{
  "normalize_top_k": false,
  "norm_place": "out",
  "positions": "rope",
  "init": "normal",
  "dataset": "wikipedia_en"
}
Below are experts of layer 4 (counted from 0) of a mixture-of-experts language model. Rows are named router (the router's row for the expert) and show model dimensions 0-127. Each number is 128 + 24 x the weight over its row's rms, rounded and kept within 0 to 255. Numbers have three digits each.
Before each expert's rows: a language model's description of what the expert responds to. This comes from a sample of Wikipedia text that the model never trained on.

# expert 42
Common nouns after a preposition or article, such as war, part, government, season, month, law, and direction words like northern.
router:115089106113152133136108124152120153167104140133184125121119144131085111179171168110140153139125138109193127126097146122090102165164183135136131134124140120141160142145128160141156111140162113140081123144139118120137137171163133136114101140141134167162144148152115129106114133104171106134128121079165112150131095163170138110130138100166134123082161098100133097130152114143103133133131

# expert 11
Middle word pieces right after a common prefix in ordinary English words, e.g. en|quiry, Comm|ittee, techn|iques, dis-, comm-, exp-.
router:120139167131104140091116135135151120091161153142155187081127130122165105125132129123135120141123171135135136133126182089106128105079153122097120157112117106132118087130100161138144169085128141146110156133146091106141145125118143107088171153137119093121144141121107154086126176109103087103131157146136095110146132168133119122108152111144126080123153118110170147099106116171115152097126

# expert 55
Determiners and first digits of amounts after for, to or at, such as "for one game", "a cost of $1", their, several, same.
router:114115086128117131160120113141100162114108147216159151088104143106127119152181123080150112165131154178158113151101121114119123116140131140174112140115102145102091147141095125110085129126115133111125105097162108134122094108174145129120104096129081131182146126137107134126117132122116133156116138101085093131137150115120126118093102145123148143130130115123100130104098154097108093099103

# expert 26
Capital-letter pieces of codes and acronyms in sports and results tables, like UAE, UZB, UC, NHL, PA, and position tags MF/DF/FW.
router:166126131119156154169123141096110122109114099134138123126142110123135160113105131127120134173139144094165132119084138143169081160156133140119093111125145129119138183160112120109139145119131092135109094166139109143111115155164154125131147147122138151177165137159151105111096147125148140118107073081127095138152116100167159150113093160182103115097158144148143160144138149164097139119152

# expert 51
Colons ending field names in infobox and taxonomy lists, such as Class:, Succeeded by:, Family:, plus the and was in prose.
router:100138108132092118180162127159149088124132150135122117173125114108153137100153153146145152131157127132171140112151112098168127129168131123154128115139119134120152141075127154138133157137097168134136091115113110206162103113151133131151107114128110125111096126153113125154097131089082104131146127181090129101124151091129120121114145100150114121165136158137184106141145136114117152178145

# expert 22
Inflection endings ed, ing, s on verbs like looked, turning, plus of, very, many, more, able, often before to or the.
router:142162146151081112105128142101113172106123085137144078151152139118105166098134125079128141137103132176102149133168165141174128099129121130091160111144117136142112118075124138136100123121116123132161099097135100158140149117106109110129184104150102135127088132131122154092122161080082127125137160140138149140137138137127123151102159141087161147142104147105156138097137136111136072134136

# expert 0
Line breaks, section heading markers and markdown table separator rows at block boundaries, such as ===, |---|---|, and blank lines before headings.
router:132138135124111122129126116094166110173147096151167092075149125137158150149096137116164171134129138125133140085119097131145093140121141150175072091124117151121107121140160137151152099138115114110142120136147138142147131096116154136102123112111109179154128126141131139171106132164116126164098110070129105124124107121150120133164109067081115157140078126109120119112144156088137170118129

# expert 7
Articles and possessive determiners right after a preposition, mostly the, also a, his, its, their, as in "around the world", "of the Corps".
router:118103115112113105181159114148106173144122118143171106087134131112106141123170143114183134129113130142152149152096129118134159181150091164159143118153134150105158156168113110171116182145134137064151102129104107148124128115100143171151116116120128141162153139121148153118124167128110114162172133108117144124125142093138164087128118111135173114158117132126175106114144133110146135126123

# expert 29
Standalone numbers in tables, stats and measurements, such as game scores, stone weights, years and ranks, e.g. L 54–63, 14 st 9 lb.
router:162098135161154136137142128133101131120106095156137144177138095074156140106126138138102130119101128152175084142111137125122135115107112127149111156170137085107117125150146138121141152063123121081145120095139115124141128099106103160113162134124123147166149125091159125111073112105141121162139127155150116118131110097093119082116101156132179181161163138109158159129131126144101123128148

# expert 33
Numbers in sports league tables, especially goal differences after plus or minus signs, plus stems like prom-inent and team or football.
router:120155164125142145113122133148102134104108156139112114139116124118124139144148102147099103172127101139148090182100153152132129175141095125134123121117109118134149100144109106160110122106122122083082141127091122156149154086150130122123167106151137135156105104162108166120141125124133129102177124133163138149126130132149095107082115136120116118121121138094106075166060078095127069134157

# expert 8
Determiners and possessives (the, his, its, their, a) right after a preposition or line start, before the noun they introduce.
router:102126142125104132151161162102130207120157141139076154131131145145113110144172126101190120176155157170116116129113123142160130164133110164149118147106116138110108167122121115108080122110110105150148111147104113113109101113129158140148137110173100121153115123117175166133109146124129154142138139145077172175142150108115100114133124115089131126147082128101112111134142132095147138117136

# expert 17
Capitalized words opening a sentence or paragraph, such as In, On, During, However, According, As; also the c in .com URLs.
router:129189129104139090103129122094137133111156114151113107107151138159115104163126090131125141136121103139102126131136098146148139093130110181115115163095145144160083134133136086076119119157152114097126134130116135110154096130061162123137098105149141134144063152108140107095150125173121159120122131101108137096102126152093150128103117114127137129122081110097147101157109094088155120129115

# expert 32
First pieces of proper names after of/the/with: places, teams, people, as in Tri-poli, Tri-City, New York, Washington, Pak.
router:150110134085110160137147110132136087129095207159115076150130130065161123120087122118148131132123122127161117141105152137159143135118137122106135073083133138118117169124103110096120128108152090147091116137112113169121134122146140091153122099181136118124146084132109137136142172093134074140160136159128157117114144106108130101132102120102147112118162122110145138111120119152128119094154

# expert 13
Commas, often fused to the end of a word, after names in lists, titles or clauses, such as "lemmings,", "however,", "Manville,".
router:113102117113155120182123129137103129111133153088121127148137085117155127091144093111114112093115094127122156129170137101137079130132092186119146125126107106125144139121120129096129112137073168097121106109129155123138081163141156128182104129135156059110141127154126138106136110089104094103110129130116109120130086136150135131128110133185161099128123110164127117104147130140141147152181

# expert 35
Table pipe separators, conjunctions like to and and, year-range pieces such as –19, –present, and coordinate marks ″W; also War|l|piri.
router:148169094101157140108136144147100115130133147173152123175109159101135133125141093142109103103135116143145134129125094159132144134147105106153136128113132120119123118146090101091151128122132142105122151111091127109102113106075112104155106127087143152125156073130178078151105115152129131162112159125119139097109145116157130053142129183184113122121132147126139120153122141077148151121098

# expert 27
Vowel-consonant pieces inside short English words right after an initial consonant, such as th-ick, cr-im-e, st-or-age, s-uck.
router:108121156178136131108151093115138171158139130145054134102162136113136115156140120112101104139055092102115160124135140104139128145114115147141122172175147119158183114168125121119121152137117098115154155144145125137136142153156179168132121147122120117155136154119117148092122110135138137148113139119141151190142125113119150105097136131176155132110146165100118097142116132149097125150164

# expert 16
Opening consonant clusters of words after the or a, like sc, fl, sh, ch, ret, e.g. base, Short, star.
router:156132143148141143120146125131089100122163167184126122122128117074126086143113117077080148109134111101142101130164130146125142112116116157094171118127124085146128091142124166102122152101155105145114147139148102130131163119135133123106167093082105111137120141092107099148129122144082133152123110161101124117106094153110130170130110148120165107084126118155079157163108140092158144119133

# expert 37
Capital letter or opening piece of a surname after a first name, as in Simon Y-ates, John H-ocking, and prefixes Mc, O'.
router:136136117115125143120145185111115100126104143090133139123139121147096163134127151144145125137147117152142127122122132122127139139091114093119185144123112113090145111117144152169138160143131111166116135114092119113114126103123082121128152102174179109152154152115162083131160128159130126083163137114143144135175120112093121172158067078130170133144149117142156115169139146156164157107095

# expert 44
Adverb and verb-form endings like -ively, -ely, -imately, -ing, -ed, completing words such as facultatively, completely, approximately, correctly.
router:097139103116095137126148146170142171166120092105124098134109145124106097114145109152145140108142169175145142101141158090147170123118120108141126136142095169115136156134124150134129103141120119100174150176129119166148103137144134127133117162115067142122125080133105143135129148133115134127114123159109193125106127169150126113162115160092102133119123086117099124124125145153125143195085

# expert 2
Conjunctions and prepositions such as while, but, among, than, for, in, plus first pieces of nouns after a/the, like for(tress), a(wareness).
router:142112140128158126136124096068133172129163145125101122159133172087168113102115150095112121085150113094116075142129152113152103102143123183093151136144097128153103085070094130085107095144123146088140152104146134143142100115158140131090119126098122141159122134128100142088143161146129136138148139127092118139116100127118118098147125095108148110149133142159109149152119155162156132118129

# expert 41
Nouns and adjectives right after the, his or 's, e.g. the film, the first, the same, the league, the largest.
router:113119147142155131158136093102159110180164145120149130145132083150131095132107137095117114111113131089074091148122122135135108104107143166136126158151121109122131160148172154083124096137152178134130131110136147141131162140144155184153118134091150136170151089121166115161147126173129189130133122125119130163105092130126128109115145110076136158146107166142108120096131113145118151117119

# expert 48
Digit pieces in years, census figures and geographic coordinates, such as 201, 202, seconds decimals in 45°53′51.94″N.
router:129125085161146174148156130168106127164164146095162119145111122126107134098163131162119111099138129114137107095122113138127167107112100121155167143125088136111121150145155109119127180122098166116123129134123149132138096147114100130161074151074138121124164154128096133132136094138158121167159114140131106108081117122101121125155088138176089087144145122098112142161140112093131098128100

# expert 47
Table column headings and award-list words, such as A|th|lete, Year, Name, Candidate, Won, Best, plus capital-letter word pieces in names.
router:136139134156141092158136115107138136122091141168136096147158128134122176170112130102113095164117116099167125143112073083115093133125146145087108116147148074122124137129141122110085088133118088104158087135103100159136158158134137142123113100145080155122120133163156167151127129138130092082110154098151128129108076123128140143141085138105151139107132150139115108123099102110139168131141

# expert 12
Final vowel pieces of Spanish, Portuguese and Italian names and places, especially Sant-a and Sã-o, plus de, del, La.
router:141117152120153134151079125094152166113092099098166145144159122110112115140099116160119151150145137134115152091096165088131133161150126104091135137130147116112137133104173144156169105092120152149142146140119115110113159113136115114157164134109099137121132108118138095098096126157087140118158134095101119127120152090082122127099111160165092083165118097169095145138153121123157125091159

# expert 28
Table pipes and capital initials (D, G, L, N, P) in tables and infoboxes, plus gen in genus, Preceded, Succeeded.
router:169157127143122150113131094108163118133123108140117133099138137176137119092118133114117134131158162109118125082110126152142126139120133172105071086151138149107088138138081107073192157090113148104121159142145113165140130072127164143109142127168099129149126149118128147190132134147128135126131124176135103111101122138117105127144129096137153145108155143140084080138129130123137156155145

# expert 4
Determiners and possessives before nouns (the, a, its, their, such), and inner word pieces like ear in researched, seared.
router:151191137160088091113131104134079117150159127078119129071094130153093129117143151111132083123129132134147126147130144141142130122149146161118100123157144156161114141126139085133128135159116109119158123141090120109175130119164142191126127114157101141115129184122115155144127141148098099135126155151157122150166131099125101154129129132146162109122068133090115134154121130131120086118165

# expert 20
En-dash year endings in season or tenure ranges within sports and career tables, such as 2020–21, 2003–04, 1997–99, plus table pipes.
router:122133120134144133152117124138086173162101123157162140147152143077089098086139104142123155100128141096151121102073094149148103148113125107104157124124115124163134169105115140112141102122145130133172139123132122146145158108182099140126143165074100127156142124135154083123123146109131107140154125089156134138126111153192155126136141137160081136104164100110122115131130137158103142173151

# expert 60
Middle and ending pieces of non-English proper names, often Slavic, Iranian, Romanian or Spanish, such as Oriov-ac, Hoseynab-ad, -ić, -ón.
router:155108146095109131111083139142142146109100156077201096094140125171099136117107130161144111171110133114139134140126121146106137125119106122123166143119151086134126157137130126149157154165121086135111088113086122140135135118147058131129111124145116135116096145148113124105161107154176097103142153093158098146114145113150131122114126142119114130139100138143102159156147161155112184088137

# expert 6
Article-title = markers after infobox ends, infobox field labels like Genus:, Website:, Died:, and table cell pipes in sports tables.
router:146121157120075130106132095135127122108174139161132124157134118128108104116131099065124128164131088113139151163143113148150108097141118142128111133151126139142121118104178153156177119115115155142132135136112125150145167131118158145180156112148104075158094136150150163118096121168082140170114133143114101120116093146108119162140165163123108095139090112145091131131133108100116124178151

# expert 49
Middle pieces inside common words, especially after a first letter or two, such as arg-um-ents, tra-um-a, h-us-band, boot-stra-pping.
router:092134136149122126109134117167137120160087114172132150139136128145109183142115120148140136106112126163131132112158135146133117126128075123100117103127115078175129138106128154127094094120105146119134142153107143099126149151107079163106148130123126129087114139109110148138101138091123077123127101116123183118139171149105120100038150146125134151133170110154117148133079095128115105133158

# expert 30
Inner stem pieces of Latinate words after prefixes like con-, inv-, conf-, as in conf-ig-uration, inv-as-ion, Cont-em-porary.
router:088099069113169125118127136097146115140126179154120102094134106088119155104103113156105124149115159071158138120134100109140111112124123146145112139125100139155140144127091129104090167127125116102150103127141178164116113123165138114085121157128092110121131123145113137074111124171122103150114129169129083130129160130131115120115132125170149098103166130129166156137124158137069121099144

# expert 25
Words completing proper names of places and institutions, and compass directions on routes, such as Festival, Museum, County council, Railroad, north.
router:118125113152170110130144116142145103146127147132180126144136081132105100136149159134123165112144112152153100115138178143096107122158136141172093141138102099119146055151125152161175135147133105091103117137119119141136167128080096130119146096109120090103132092180123099133112140120104144105146131147137117107130095162128109130156147091135095152108146110130136175114143142149156147131075

# expert 61
Digits and thousands groups completing large numbers, years and scores, such as 25,000, 3,524, 1916, plus name endings like Belg-ium, United States.
router:097080111138130140146145157168124168148121125143137124096111124155156099154148120165106116082105149091153099165137139137173109159124126091159096052123138096103142139142112111149098086113144148136136123160122128145111115153142140131117145130104103126101143073130133151120121094101159097124158115144118095132100160139104107115152097137119081135125104160135081143113123128140102119087162

# expert 34
Vowel-centred syllables like an, u, in, ou inside non-English personal and place names, e.g. Kanata, Abdul, Doumbouya.
router:152089112104151121165110111091115179103105118129145157145133081177094113116110118125132144123093146146101143135163149112153099153135129121119155110103164084130102143161153126106138100153108132154142129146154171123143105153166090116145142102141140167126113137098147126127114122166178101118137130114153148154124172078101125117181118114123115097122126178142109116151175139139121163154121

# expert 10
Single letters b, c, B, C and word-initial pieces like conc, acc, occ, beg, often in names, codes, chess moves.
router:147128171138114142114135129122137112160098144101161136120130117094117104135122139162120144140091143141094119109080152092123131131100122112096154168113154140133107093173105122151102142112106104110137159133121127105142155113078082113108160125109151149128114128121112103083148128093111124104148133137162125110145114135175155078110091133121076095075124111120197120158152113151131153102096

# expert 9
Whole-word or completing pieces of everyday institutional nouns and verbs, such as game, support, school, staff, chairman, PlayStation.
router:121090119146109144127135119131083134183125098158133200141142125128127088147190152160124091106135197153176116120142150163127114136128156134151152106092127102116126139122102118111108138141117076115104161101139106159124154123140102125116100126160109097142121080195116124108088137129120108129141149087134133118106100148141127109151154138130109162116113131119119154104127095152129127123120

# expert 45
Sentence-initial words like The, In, This, It, plus pieces after hyphens and first words of list items, such as Republican-he-ld.
router:093153151108119161131111119097116117133163155149077097113140063135130151146087138067133123164108114083113082188130111137176151104144117173106115142100125167148130144093129083086106114142143124122109129145163134137121127129129158135134116085124114133148115115115129121116147105166112147162141120157162131152126141152146096145141141083086150091120122146109103113111114133104113110114135

# expert 24
Periods and closing parentheses that end sentences or list items, often after years, etc., or numbers, before a line break.
router:121164140137158179071152107136115107161126087084129132150109137160135150140151111145148110103125140151125145159112153114128119142110174149147084156131119121114122153123139133088158117141059156101139141133117133080093116092143113118138121121090110160113118146166130107124109126111119174114135134129105110102108075110138156114161157114157097141166095137155173093144152114096152129144119

# expert 57
Line breaks after headings, table rows and sentence ends, plus time words like after, before, later, eventually.
router:170144128169110088143154142161091117116109106097108115142100157140131150140163110119141079133097092096109111090147134127110119138130122154119175096157140145146131116155147118115116111156125131100152159156099100078105145102115133123139110162101125150126147140128141155115129134078151088137150158137137153132164092125140184110079076146165128120121150111118102138122121119087121140182109